From a checkpoint of a small mixture-of-experts model trained on Wikipedia.
Size: vocabulary 16384, 45.9M parameters.
Training: 330M tokens, 5040 steps.
Below are experts of layer 6 (counted from 0) of a mixture-of-experts language model. Rows are named gate (a neuron's input weights, with its number), up (a neuron's input weights, with its number) and show model dimensions 256-383. Each number is 200 + 30 x the weight over its row's rms, rounded and kept within 0 to 999.
Before each expert's rows: "gets" lists some tokens that make up at least twice as much of what it gets as of all text. This comes from a sample of Wikipedia text that the model never trained on. Tokens count by the router's weight.

# expert 11
gets: " the", "4", "7", " N", "\"", " American"
gate0,196,194,137,193,178,221,201,207,187,121,198,197,208,118,126,236,177,222,222,176,229,239,266,174,161,187,205,164,160,146,227,177,219,217,217,227,218,159,204,224,193,221,217,202,194,232,275,182,224,154,185,206,213,228,231,242,208,211,184,169,167,216,209,182,165,232,208,231,202,178,145,163,200,156,252,224,220,203,207,186,196,237,163,185,198,240,231,194,216,240,223,236,158,222,210,202,231,213,203,236,150,236,186,154,189,204,167,222,138,179,237,140,207,222,206,259,155,232,203,209,194,169,232,192,244,239,161,188
up0,169,264,207,182,154,218,194,201,205,209,161,235,146,216,201,172,154,199,177,216,160,231,147,215,160,263,206,216,197,204,203,108,162,193,178,191,193,256,195,204,156,229,214,156,161,180,219,271,198,210,179,212,212,180,220,181,228,229,217,205,190,141,179,234,221,138,186,184,155,191,218,152,204,216,211,168,200,224,183,165,213,199,207,168,166,189,189,180,206,241,256,236,168,213,186,173,190,178,246,210,225,198,250,163,189,153,171,225,164,268,158,239,231,233,257,195,188,182,210,212,206,215,235,212,188,237,198,207
gate1,190,218,225,203,196,154,183,204,177,189,237,169,186,186,177,191,190,200,186,243,191,180,209,235,178,213,145,159,215,174,199,212,163,146,217,200,168,168,230,208,262,206,247,190,172,204,228,163,167,197,255,237,177,197,173,181,233,231,228,210,206,193,167,166,218,239,174,150,172,283,193,210,240,120,179,177,210,188,125,181,243,203,220,204,252,256,232,199,200,225,213,245,174,196,229,153,204,172,178,209,173,161,137,188,188,196,168,196,246,178,196,146,218,190,237,160,200,182,231,181,196,222,207,205,190,202,260,195
up1,167,204,245,160,217,170,161,155,191,226,164,224,163,209,218,186,234,186,202,281,118,146,180,223,206,172,215,156,251,137,209,224,163,214,148,132,230,213,239,245,252,237,213,170,190,210,205,174,146,201,234,168,226,228,255,226,242,208,233,187,212,216,183,175,157,210,226,175,198,233,217,201,249,239,173,212,225,150,212,158,224,195,167,190,169,242,233,176,211,211,188,178,252,223,217,202,201,159,161,171,219,205,137,217,192,166,244,136,257,195,202,150,238,183,253,183,175,216,282,190,242,230,186,204,152,200,212,200
gate2,196,190,285,235,181,158,263,228,218,205,179,195,166,209,196,217,224,147,224,165,257,242,237,129,151,202,197,132,235,200,204,196,205,238,266,196,214,192,191,179,257,205,158,238,190,228,266,177,237,189,226,178,158,219,175,186,207,254,239,177,199,197,170,218,159,228,225,217,169,150,221,205,246,158,173,185,203,193,206,209,184,234,225,184,243,199,215,175,217,135,191,250,248,191,222,234,163,272,233,191,222,230,194,249,181,201,190,233,154,188,228,206,253,204,206,209,201,186,209,199,200,231,217,235,195,193,187,173
up2,219,175,232,243,165,181,210,216,202,179,173,198,160,251,203,177,217,179,211,175,237,199,274,143,144,199,182,157,207,252,240,178,165,239,211,268,197,171,205,192,232,215,223,201,186,247,253,256,209,185,185,187,155,195,190,171,204,275,226,183,203,150,215,241,165,212,233,187,168,136,213,218,253,208,177,159,161,203,201,195,185,218,265,193,212,238,220,162,177,157,187,259,232,162,226,238,209,269,214,189,227,233,160,148,239,195,225,197,177,208,189,198,226,196,191,217,250,191,273,179,234,189,225,191,178,171,210,194
gate3,188,200,155,218,157,178,147,175,161,188,205,183,188,161,264,177,268,191,208,149,244,188,209,204,234,160,188,177,239,223,201,177,173,174,183,172,215,161,205,148,162,158,236,156,165,169,209,246,192,227,163,198,178,261,227,203,196,231,216,146,206,171,195,166,140,247,177,225,230,195,179,187,145,212,196,192,195,242,239,184,174,250,164,212,201,191,185,160,221,217,158,166,203,213,218,216,199,186,158,133,183,229,135,211,203,205,169,178,198,213,281,148,134,230,204,196,210,216,192,192,187,200,239,215,215,179,200,193
up3,202,178,181,239,188,217,154,199,211,213,145,212,189,213,188,226,279,214,234,235,191,210,205,233,209,224,193,224,204,213,154,259,213,148,141,258,191,157,215,217,191,212,254,266,192,183,213,199,206,215,280,203,174,274,233,199,189,191,174,173,206,214,210,152,178,209,191,220,214,158,205,211,251,219,210,164,191,269,217,248,219,278,194,166,218,217,214,216,187,227,192,201,204,165,174,215,188,198,226,210,132,215,198,214,213,128,206,172,224,212,210,188,162,154,213,195,157,242,235,192,221,192,227,173,194,194,214,184
gate4,169,218,241,191,199,169,182,183,195,143,199,228,206,181,224,182,226,185,151,193,234,146,213,223,211,183,211,246,213,198,184,210,200,216,185,262,157,227,213,200,210,111,106,194,249,196,254,174,167,212,175,145,232,217,163,170,160,170,199,156,200,198,138,190,212,145,212,210,170,252,226,213,165,234,159,193,243,189,194,183,214,191,190,180,219,217,243,193,230,147,212,197,178,175,156,211,233,193,152,205,252,174,176,255,212,257,229,210,234,183,222,202,180,180,245,222,221,200,246,179,212,206,209,231,230,198,173,196
up4,207,172,217,233,177,181,226,129,221,133,234,188,198,215,164,190,231,166,201,149,184,161,209,210,167,223,203,213,188,210,247,270,167,210,243,218,210,195,175,224,194,203,223,192,189,175,204,194,191,154,189,231,165,228,232,156,217,208,144,184,174,162,206,226,232,167,167,125,203,214,216,182,196,178,231,180,208,193,234,216,179,213,196,205,159,241,177,199,204,190,247,264,201,221,207,191,263,200,266,212,188,216,226,204,171,236,207,199,201,232,165,191,198,175,228,178,166,213,213,166,171,194,126,211,225,232,247,243
gate5,192,290,188,195,208,196,209,215,166,135,184,173,209,155,164,224,190,233,193,194,152,225,242,228,224,264,227,250,152,178,245,187,217,214,237,249,219,191,178,175,184,245,174,162,215,177,216,193,193,224,222,222,238,182,208,258,192,210,231,139,156,183,147,175,131,216,145,176,236,229,200,181,219,197,191,258,198,201,220,198,225,176,212,149,191,210,238,258,235,208,190,179,171,241,175,260,155,228,196,257,224,153,184,180,161,206,205,180,186,129,248,150,174,206,230,231,206,125,205,191,191,250,242,188,249,203,198,192
up5,211,196,173,215,233,194,219,220,179,183,244,167,202,149,242,211,228,227,189,208,175,188,177,229,190,202,116,194,216,195,197,210,241,181,242,248,194,177,162,207,145,222,193,192,200,218,153,184,197,255,256,191,200,139,201,202,185,186,206,127,180,196,256,226,259,219,202,232,197,226,180,167,210,162,129,204,219,180,222,179,177,207,178,247,183,179,198,177,234,174,219,196,257,215,239,198,174,199,195,171,223,186,158,176,242,164,160,217,151,168,256,181,171,193,151,167,266,179,144,215,154,186,201,189,206,199,183,180
gate6,197,216,211,193,216,258,174,147,204,193,209,211,191,199,239,166,174,235,189,188,234,168,210,182,162,183,243,205,154,188,194,184,194,196,228,279,185,183,207,214,158,231,146,147,225,180,142,252,211,196,188,223,166,216,167,201,192,188,186,189,216,265,188,242,226,201,222,190,172,213,168,145,197,247,199,219,177,205,218,186,208,231,215,228,217,176,235,229,257,194,166,150,228,160,197,247,161,194,188,176,180,130,175,182,227,188,211,217,170,183,265,202,206,187,237,160,219,146,160,184,138,194,243,219,223,195,210,221
up6,240,202,202,147,252,197,172,175,165,194,175,235,229,184,160,203,241,221,209,146,252,259,239,193,170,207,218,162,170,216,201,199,186,241,207,218,209,198,159,194,187,152,245,224,186,195,215,212,222,154,223,199,217,192,242,152,227,193,202,240,174,207,213,228,175,260,210,182,231,208,207,201,171,205,214,217,192,202,241,159,208,207,202,199,219,238,235,190,204,231,179,188,217,225,220,164,107,169,264,206,132,244,237,209,180,254,189,132,147,122,192,129,208,200,207,228,228,204,209,190,234,231,242,212,197,168,222,165
gate7,153,222,203,193,213,286,209,233,156,154,167,176,216,235,204,229,176,208,213,205,190,191,165,170,258,172,224,263,181,223,170,203,198,172,212,250,207,174,225,114,188,237,213,253,185,133,249,256,197,194,167,179,256,219,201,248,188,150,243,204,186,189,222,169,217,125,208,238,230,172,198,221,246,169,201,210,154,189,207,220,168,163,281,167,174,175,221,165,189,222,208,207,157,235,188,247,175,220,132,175,173,183,197,171,168,184,219,189,188,221,200,251,182,164,256,208,199,180,229,227,183,221,194,221,230,200,175,191
up7,204,257,184,208,142,198,198,196,199,190,168,236,227,195,208,157,227,220,189,167,216,238,212,153,182,225,146,163,233,184,217,196,161,215,159,168,140,247,198,280,203,207,200,177,204,242,150,206,271,204,203,194,144,229,187,221,194,268,96,194,210,208,123,220,256,212,185,204,171,248,179,171,230,252,210,148,230,214,195,218,176,192,198,240,191,181,185,230,218,172,207,204,205,205,177,209,233,245,179,229,218,154,155,200,220,188,154,159,234,212,159,167,217,225,184,160,208,173,186,160,261,169,224,187,244,217,213,211

# expert 14
gets: " ", "2", "3", "9", "'s", "ed"
gate0,212,150,222,165,195,213,243,152,237,192,192,178,188,171,194,212,219,219,226,263,229,143,168,193,225,205,210,177,195,161,228,245,217,204,159,247,186,231,187,203,175,156,202,188,168,217,179,167,182,244,279,177,235,188,256,174,180,202,242,222,246,188,175,169,226,187,188,214,213,238,186,203,137,139,209,213,217,239,218,223,164,195,178,182,209,225,203,195,200,216,156,190,203,199,235,231,198,235,181,217,198,179,184,180,225,147,251,219,166,275,174,215,211,218,187,224,226,165,182,232,210,153,219,250,184,200,222,217
up0,160,201,173,193,185,215,244,202,215,234,204,188,218,203,182,193,218,172,190,194,189,269,175,212,212,219,241,235,180,146,192,223,147,218,226,226,188,175,177,176,180,212,219,172,176,223,225,193,200,218,205,151,202,173,171,180,178,197,219,212,229,215,203,212,142,217,131,195,181,208,208,189,184,185,179,196,234,149,182,190,180,233,191,236,180,236,218,197,166,217,164,190,232,236,227,206,214,183,209,198,151,229,173,165,210,164,252,254,203,285,216,235,166,207,150,158,187,134,211,231,194,190,212,217,256,169,216,249
gate1,242,201,178,182,146,165,222,210,180,237,208,218,240,223,198,209,183,228,188,183,165,179,243,118,178,264,200,203,145,207,239,247,165,200,244,152,204,120,160,223,241,215,201,130,157,223,178,214,179,201,149,206,190,236,251,223,227,236,168,207,188,202,187,193,226,221,217,253,228,181,169,173,217,174,247,189,196,184,174,219,177,211,232,182,250,137,250,184,188,180,199,193,181,188,174,197,284,220,192,158,196,191,174,141,234,185,175,212,197,203,247,157,200,184,218,181,189,195,128,239,146,249,189,170,155,231,171,177
up1,154,194,186,194,247,212,181,129,232,158,173,163,244,164,155,196,217,220,209,231,191,208,228,164,189,166,247,140,213,236,154,200,227,200,193,240,111,211,184,183,208,212,255,236,202,181,226,229,134,144,229,155,161,178,174,175,188,257,223,232,176,165,191,224,221,125,169,201,209,184,162,160,159,245,236,225,218,220,209,209,188,206,215,218,213,232,207,248,233,254,194,212,198,215,222,180,181,202,229,232,156,202,200,151,203,192,213,188,241,178,191,161,180,207,213,239,152,245,231,177,226,198,244,231,216,203,195,203
gate2,192,205,168,206,216,109,150,158,175,218,206,240,173,170,150,181,173,172,195,172,192,266,174,155,171,171,193,172,181,206,190,225,183,187,226,207,208,162,162,193,190,171,200,156,170,204,231,167,173,240,218,195,236,191,265,141,184,176,190,232,214,204,219,212,161,216,172,214,234,235,187,176,276,200,196,235,232,178,179,162,255,201,159,173,153,192,165,201,214,172,259,182,171,159,238,186,159,178,216,235,206,139,227,126,203,194,229,186,215,176,244,180,199,200,208,223,209,144,195,218,217,177,190,224,166,202,215,278
up2,223,172,174,237,191,176,216,178,117,179,278,192,235,177,234,172,217,164,230,178,196,214,228,170,133,206,202,200,154,187,167,190,206,194,172,213,182,189,173,216,208,234,227,203,199,195,203,199,229,248,217,203,217,189,208,183,223,172,243,197,214,204,233,179,215,215,257,204,218,219,204,183,194,181,227,181,213,176,157,233,255,218,151,181,207,159,161,194,198,197,226,165,141,163,149,237,205,152,256,144,229,178,185,204,190,203,266,220,226,173,236,156,234,160,211,223,193,209,236,197,218,136,179,181,186,204,171,165
gate3,253,196,204,209,179,232,238,189,211,177,199,151,236,239,218,199,177,196,189,206,232,248,199,154,179,171,181,166,251,176,150,210,223,160,196,262,222,189,151,180,166,206,184,237,185,205,185,231,126,216,173,221,257,179,200,169,201,212,235,246,200,183,166,244,219,206,219,192,206,179,220,194,218,202,149,206,192,228,181,187,156,213,184,148,166,211,186,252,230,166,178,238,221,192,235,184,160,190,220,152,208,212,204,275,252,237,247,167,191,136,192,207,229,160,235,270,183,145,233,206,205,240,224,143,210,203,214,172
up3,235,251,242,225,167,253,259,203,218,155,202,204,241,212,222,253,186,239,217,200,184,224,215,190,185,239,210,185,252,212,218,153,223,203,212,209,152,190,134,219,178,192,208,176,127,238,216,213,132,211,200,171,218,178,148,186,194,190,205,256,183,171,199,175,211,187,165,176,166,168,245,195,247,159,207,178,217,186,156,176,162,151,191,189,222,177,170,192,174,156,198,203,137,144,208,173,168,153,212,202,217,196,189,206,227,220,196,183,163,184,222,157,178,153,249,253,167,149,266,202,216,192,254,152,198,259,220,155
gate4,216,199,211,169,169,233,234,215,162,252,259,163,190,148,204,194,239,216,242,233,176,145,180,181,112,277,207,244,253,145,219,216,208,176,200,212,192,268,158,189,217,207,199,165,169,171,162,213,207,232,235,209,209,164,218,204,202,198,150,235,236,191,238,184,219,215,187,226,147,193,176,153,165,185,213,212,228,212,148,180,207,174,207,213,174,179,170,226,251,196,239,206,190,229,211,174,163,148,240,183,196,237,178,192,202,204,173,184,146,144,231,182,179,206,229,249,145,207,214,233,187,230,224,252,172,186,198,250
up4,205,269,183,238,269,201,196,181,183,161,185,214,171,208,220,201,122,186,188,129,231,201,196,268,195,159,200,158,192,230,149,169,181,164,204,208,178,163,217,166,190,219,174,175,172,225,225,189,243,203,228,189,231,203,179,196,195,214,228,170,200,209,193,197,205,194,142,171,237,271,239,254,169,211,187,210,123,212,258,216,137,171,198,268,205,208,211,172,201,197,199,169,160,201,196,214,197,234,175,194,212,193,217,224,146,186,176,246,203,205,179,244,193,227,196,199,244,216,156,203,230,234,218,162,221,210,158,204
gate5,198,222,210,163,237,124,219,214,215,229,213,201,149,165,202,216,184,211,176,219,156,166,193,208,210,138,237,227,154,137,192,211,234,188,148,228,182,196,133,202,228,150,209,165,177,183,206,177,219,244,191,156,238,229,256,260,273,152,185,229,196,164,225,210,199,225,218,143,170,215,176,195,195,210,188,234,222,250,193,193,176,219,178,264,205,137,242,149,189,261,168,193,218,220,199,190,199,183,208,200,193,230,133,215,188,205,201,181,178,224,166,210,198,185,195,176,172,251,165,205,246,119,206,232,202,210,208,194
up5,182,210,184,196,227,154,204,220,204,162,210,151,249,209,233,195,203,206,184,229,195,222,155,201,206,198,211,159,241,253,171,210,173,199,193,219,214,147,200,197,176,265,159,245,167,195,190,246,174,206,205,197,202,224,179,220,167,265,215,188,190,166,137,174,228,231,172,210,217,225,184,178,188,207,200,156,176,200,224,192,188,172,204,229,154,217,195,200,259,232,190,145,205,176,206,162,195,219,224,232,184,187,194,201,237,195,184,214,165,231,263,216,218,232,195,159,257,201,238,214,191,249,232,208,194,231,223,180
gate6,177,152,185,153,255,197,226,184,260,228,153,153,189,265,205,216,174,173,199,191,213,218,193,196,204,184,248,233,178,241,211,199,202,233,239,221,243,204,206,212,202,205,203,197,219,189,183,246,138,211,182,155,194,150,193,169,159,235,238,194,185,176,188,244,149,223,175,235,190,185,186,239,235,243,224,185,199,202,182,237,175,252,207,204,92,187,214,239,179,157,177,208,186,209,217,196,172,239,186,193,244,228,215,223,186,230,172,183,171,261,197,224,242,262,217,189,191,163,199,193,170,233,165,197,224,175,200,217
up6,241,184,191,200,216,199,196,229,184,213,163,166,175,229,261,224,245,188,196,182,200,248,158,223,177,194,277,190,240,203,172,160,227,233,221,242,166,206,252,215,203,230,199,175,234,225,182,188,193,174,176,209,160,172,201,169,166,167,207,179,219,253,207,224,217,184,153,242,206,181,221,179,205,221,121,262,179,205,213,189,199,196,218,168,222,166,211,229,191,148,230,242,232,230,199,177,184,203,152,281,226,217,177,209,204,225,228,229,194,129,253,169,177,187,190,212,172,192,232,229,180,239,198,157,269,199,163,257
gate7,211,170,168,159,223,226,143,189,198,203,216,189,170,226,201,184,215,233,167,190,227,229,194,194,158,139,211,213,199,204,181,224,203,169,227,152,226,168,226,175,211,221,200,188,206,191,187,223,232,235,194,242,252,222,212,222,161,247,192,135,213,174,198,193,185,241,190,273,193,219,236,206,173,217,186,225,223,189,170,181,189,217,177,287,206,179,239,153,157,179,250,208,250,246,189,210,199,222,218,247,183,214,138,227,228,222,183,219,244,227,182,220,211,220,185,237,171,218,187,218,206,217,150,192,161,219,130,239
up7,267,168,185,174,216,251,168,212,187,145,203,187,169,186,207,196,206,169,126,195,229,267,182,249,161,185,239,219,216,228,218,219,232,180,206,151,184,179,233,181,203,212,196,172,184,201,218,252,233,161,187,250,244,189,177,234,174,196,206,208,218,154,192,222,150,237,158,251,209,237,219,186,169,199,179,216,220,173,137,213,222,195,167,192,237,181,238,178,172,206,263,203,193,234,214,190,243,223,191,245,219,191,172,259,192,219,207,175,197,273,237,203,178,261,187,190,178,211,170,203,212,242,192,174,162,181,180,253

# expert 10
gets: " the", " |", " a", " |\n", " The", ";"
gate0,175,225,204,168,178,163,210,210,289,203,197,193,174,231,217,199,170,187,149,235,224,168,161,174,222,224,233,235,181,188,198,228,194,207,218,174,213,194,197,209,164,179,267,251,194,191,197,230,215,198,154,183,244,195,199,233,201,223,218,223,173,213,165,127,208,226,231,193,149,192,200,223,155,253,157,184,199,187,147,151,177,185,201,183,210,239,207,188,219,221,176,215,243,210,158,218,199,188,240,147,156,168,177,223,218,205,178,184,215,161,238,153,191,206,231,250,189,255,216,213,232,212,214,160,233,211,202,196
up0,181,216,161,161,208,192,197,180,120,224,178,191,240,202,185,190,195,129,231,204,174,195,172,246,193,229,192,234,190,177,150,248,227,149,167,167,180,231,250,219,215,242,204,153,240,190,218,218,205,230,202,156,190,169,232,175,175,223,204,211,217,175,142,202,223,206,209,223,172,217,219,209,180,220,264,201,206,196,180,192,262,196,171,249,229,172,183,200,244,183,173,223,179,173,191,227,201,169,141,220,200,228,232,211,179,168,224,157,179,264,160,205,169,227,216,164,169,201,194,174,210,245,206,219,235,155,158,219
gate1,173,204,214,162,220,153,207,190,227,198,184,261,193,180,265,191,191,245,156,218,184,142,217,212,172,226,192,264,208,135,182,269,226,182,208,249,221,146,219,183,218,217,229,214,207,176,227,203,168,212,196,168,275,235,177,181,203,184,194,251,203,228,184,200,150,179,266,242,174,208,185,200,190,236,144,204,251,210,182,242,190,233,178,193,231,145,246,157,222,202,204,192,251,215,230,230,235,246,185,154,196,182,179,161,182,220,205,212,224,174,230,242,208,197,231,203,186,195,212,202,229,134,188,188,211,201,258,245
up1,212,211,219,156,247,157,230,163,242,192,186,255,228,162,270,246,195,231,146,218,212,158,195,227,218,213,217,227,212,146,196,246,254,188,221,200,233,160,205,165,207,227,237,207,225,166,195,256,196,198,203,190,260,210,182,202,182,209,168,245,191,235,195,223,177,192,219,247,199,245,204,187,177,277,181,198,263,202,197,278,202,234,185,174,263,174,240,213,235,190,176,204,212,208,221,198,214,238,200,185,161,174,144,145,207,251,252,206,210,194,184,229,167,205,238,218,170,164,234,199,152,155,198,189,223,189,259,242
gate2,215,212,225,205,163,173,171,195,188,205,205,238,199,223,209,198,195,185,117,138,248,279,197,212,191,193,245,172,207,149,240,184,147,175,201,92,185,242,142,209,182,229,198,202,207,229,197,214,215,161,224,269,192,175,190,197,178,171,202,188,214,237,192,212,231,187,185,209,210,227,251,215,191,169,198,214,186,235,209,237,232,244,245,206,191,202,208,171,233,194,294,168,221,211,209,244,226,218,147,200,199,162,131,228,164,205,234,195,194,213,199,212,203,165,193,228,173,207,198,191,187,194,173,272,193,200,228,179
up2,229,129,176,185,202,230,177,206,200,205,254,185,248,251,199,178,228,148,139,170,217,200,171,221,215,300,236,160,239,149,250,201,220,164,170,183,203,242,237,225,183,202,175,183,249,228,170,218,175,173,214,220,190,154,198,193,198,214,229,207,244,164,192,200,191,196,193,206,239,175,235,227,168,225,208,187,171,176,244,235,253,203,259,191,249,187,224,140,268,213,150,170,214,232,245,254,231,185,185,175,222,191,170,151,207,187,184,135,215,202,202,225,182,170,178,213,200,191,176,245,147,203,177,216,167,128,243,218
gate3,211,266,167,203,182,203,169,151,158,180,211,212,208,228,149,214,214,217,237,170,202,231,180,220,193,166,172,225,192,207,186,246,184,175,171,184,216,153,177,166,227,261,172,199,237,146,210,190,222,182,199,226,231,211,203,162,156,226,224,212,190,151,245,139,197,233,216,199,171,215,211,161,242,212,190,223,228,175,179,190,144,174,253,219,189,214,206,190,215,188,249,254,182,241,157,205,206,241,141,169,165,230,134,261,183,215,249,185,158,232,218,235,158,232,183,208,205,194,261,223,216,202,195,193,184,197,186,202
up3,256,202,222,213,198,180,175,284,157,184,205,237,251,171,199,190,158,193,224,208,167,232,181,238,145,237,202,152,231,191,225,169,180,163,198,199,198,236,189,188,203,214,184,181,179,188,129,141,155,193,191,220,210,209,207,208,205,250,166,192,207,203,237,241,218,163,104,174,185,186,183,154,193,214,187,142,204,210,191,192,194,209,169,214,207,218,183,152,265,220,193,222,182,179,176,180,219,137,204,249,187,157,166,123,154,154,190,198,151,199,166,207,211,196,234,147,215,168,223,205,231,203,257,202,224,155,215,242
gate4,199,184,214,212,219,224,199,170,219,227,169,219,194,160,176,200,190,193,206,177,195,128,183,226,226,214,240,254,163,204,203,194,216,214,194,209,200,216,194,182,189,185,189,192,220,176,159,195,231,248,157,169,227,220,200,168,170,199,199,198,200,181,237,205,211,211,184,226,212,234,206,206,217,267,182,252,254,236,142,199,198,189,246,173,225,193,194,204,210,199,243,193,221,210,199,140,215,227,186,166,183,205,213,179,175,258,179,164,249,166,193,186,228,171,216,181,175,248,195,191,222,139,161,203,207,210,204,252
up4,207,222,190,207,191,230,177,145,214,243,144,252,190,155,206,244,230,163,185,218,175,169,167,230,199,176,226,208,205,174,198,171,198,212,185,191,203,224,253,179,147,175,244,175,197,166,143,226,224,222,187,170,167,183,187,180,195,215,221,185,195,212,212,285,174,206,207,176,206,172,190,263,169,252,169,172,205,224,221,180,250,232,285,222,208,187,179,238,203,250,193,143,183,138,237,210,197,240,260,192,167,171,227,221,178,250,246,232,227,237,236,193,223,193,237,245,204,231,162,190,204,156,226,225,187,207,189,222
gate5,184,186,208,165,187,231,187,227,147,239,220,193,254,201,194,176,155,192,235,231,211,198,190,178,264,292,176,243,179,168,266,222,182,177,222,167,258,201,213,190,225,200,185,208,183,250,209,182,138,205,211,164,229,160,167,225,202,206,200,235,225,200,187,186,208,190,203,215,215,165,175,212,182,206,136,231,256,190,208,173,209,223,222,214,216,159,204,231,288,205,180,192,211,169,167,254,239,215,195,207,178,188,160,200,183,161,199,165,203,240,171,142,157,136,181,223,187,222,208,217,204,244,210,229,178,201,219,213
up5,230,204,214,224,172,195,205,210,185,229,186,198,194,182,237,197,221,176,215,186,200,269,163,246,190,192,190,196,221,190,166,149,221,220,219,141,194,224,206,234,173,195,206,204,146,213,247,188,206,200,225,203,162,137,173,216,201,180,160,213,159,188,175,270,192,173,186,170,205,242,207,145,255,115,188,273,261,260,194,219,173,186,198,200,223,225,181,231,187,234,196,171,153,244,218,221,302,199,221,191,230,222,194,224,173,187,213,216,169,280,185,213,205,240,249,224,199,168,209,215,177,169,236,238,172,161,252,191
gate6,172,194,169,219,182,203,235,189,161,189,187,179,168,226,211,156,195,209,196,192,214,129,204,182,198,205,177,263,198,163,179,202,162,152,164,207,247,249,173,179,224,227,152,222,220,203,216,156,202,214,215,220,205,183,247,211,209,160,189,185,273,206,213,203,176,223,250,205,174,200,229,235,213,235,200,202,211,154,247,176,203,233,193,126,205,115,221,205,264,195,179,196,230,232,234,244,202,167,162,199,179,157,190,240,230,157,248,115,223,209,190,203,189,237,190,182,223,208,178,242,156,290,204,139,181,211,235,211
up6,237,174,224,223,189,217,226,216,205,196,211,201,147,228,147,193,192,192,200,188,115,242,193,164,183,224,229,222,189,217,197,167,163,227,211,214,238,175,223,218,176,195,184,180,141,226,183,183,170,253,167,226,211,197,225,229,204,224,170,209,239,226,192,192,244,196,221,197,184,200,227,179,243,215,157,186,202,171,132,224,200,156,175,209,229,148,192,201,163,198,181,219,241,171,170,156,184,222,166,241,220,215,199,166,197,197,219,195,202,197,261,226,206,184,254,227,189,208,196,207,198,218,195,219,214,186,169,239
gate7,184,193,171,217,207,213,174,222,162,184,181,137,190,185,185,192,188,218,110,132,213,193,259,146,237,234,154,164,175,189,201,273,173,231,177,228,210,252,225,191,245,223,174,139,216,232,177,226,140,212,205,241,195,180,195,223,185,254,152,228,196,195,230,210,216,194,193,202,195,229,198,202,187,217,160,221,218,157,242,179,197,218,192,183,227,222,207,140,235,189,197,168,185,172,252,228,233,199,215,222,176,175,166,249,203,206,225,185,178,197,280,232,184,198,215,144,257,162,212,185,268,235,215,184,182,248,149,197
up7,158,202,174,177,172,179,248,170,133,190,202,168,219,190,200,220,197,190,146,145,220,200,283,187,183,266,210,176,143,150,216,213,186,254,195,245,231,222,170,132,255,154,201,230,223,240,208,178,202,189,218,171,191,212,220,194,245,235,201,250,196,226,231,157,240,212,193,182,215,206,205,222,174,258,127,198,218,188,186,204,177,196,177,190,216,181,232,179,183,228,254,234,222,170,216,248,236,183,187,206,202,142,213,245,172,220,241,175,203,164,171,199,169,199,192,201,250,282,198,200,214,173,218,194,117,143,159,138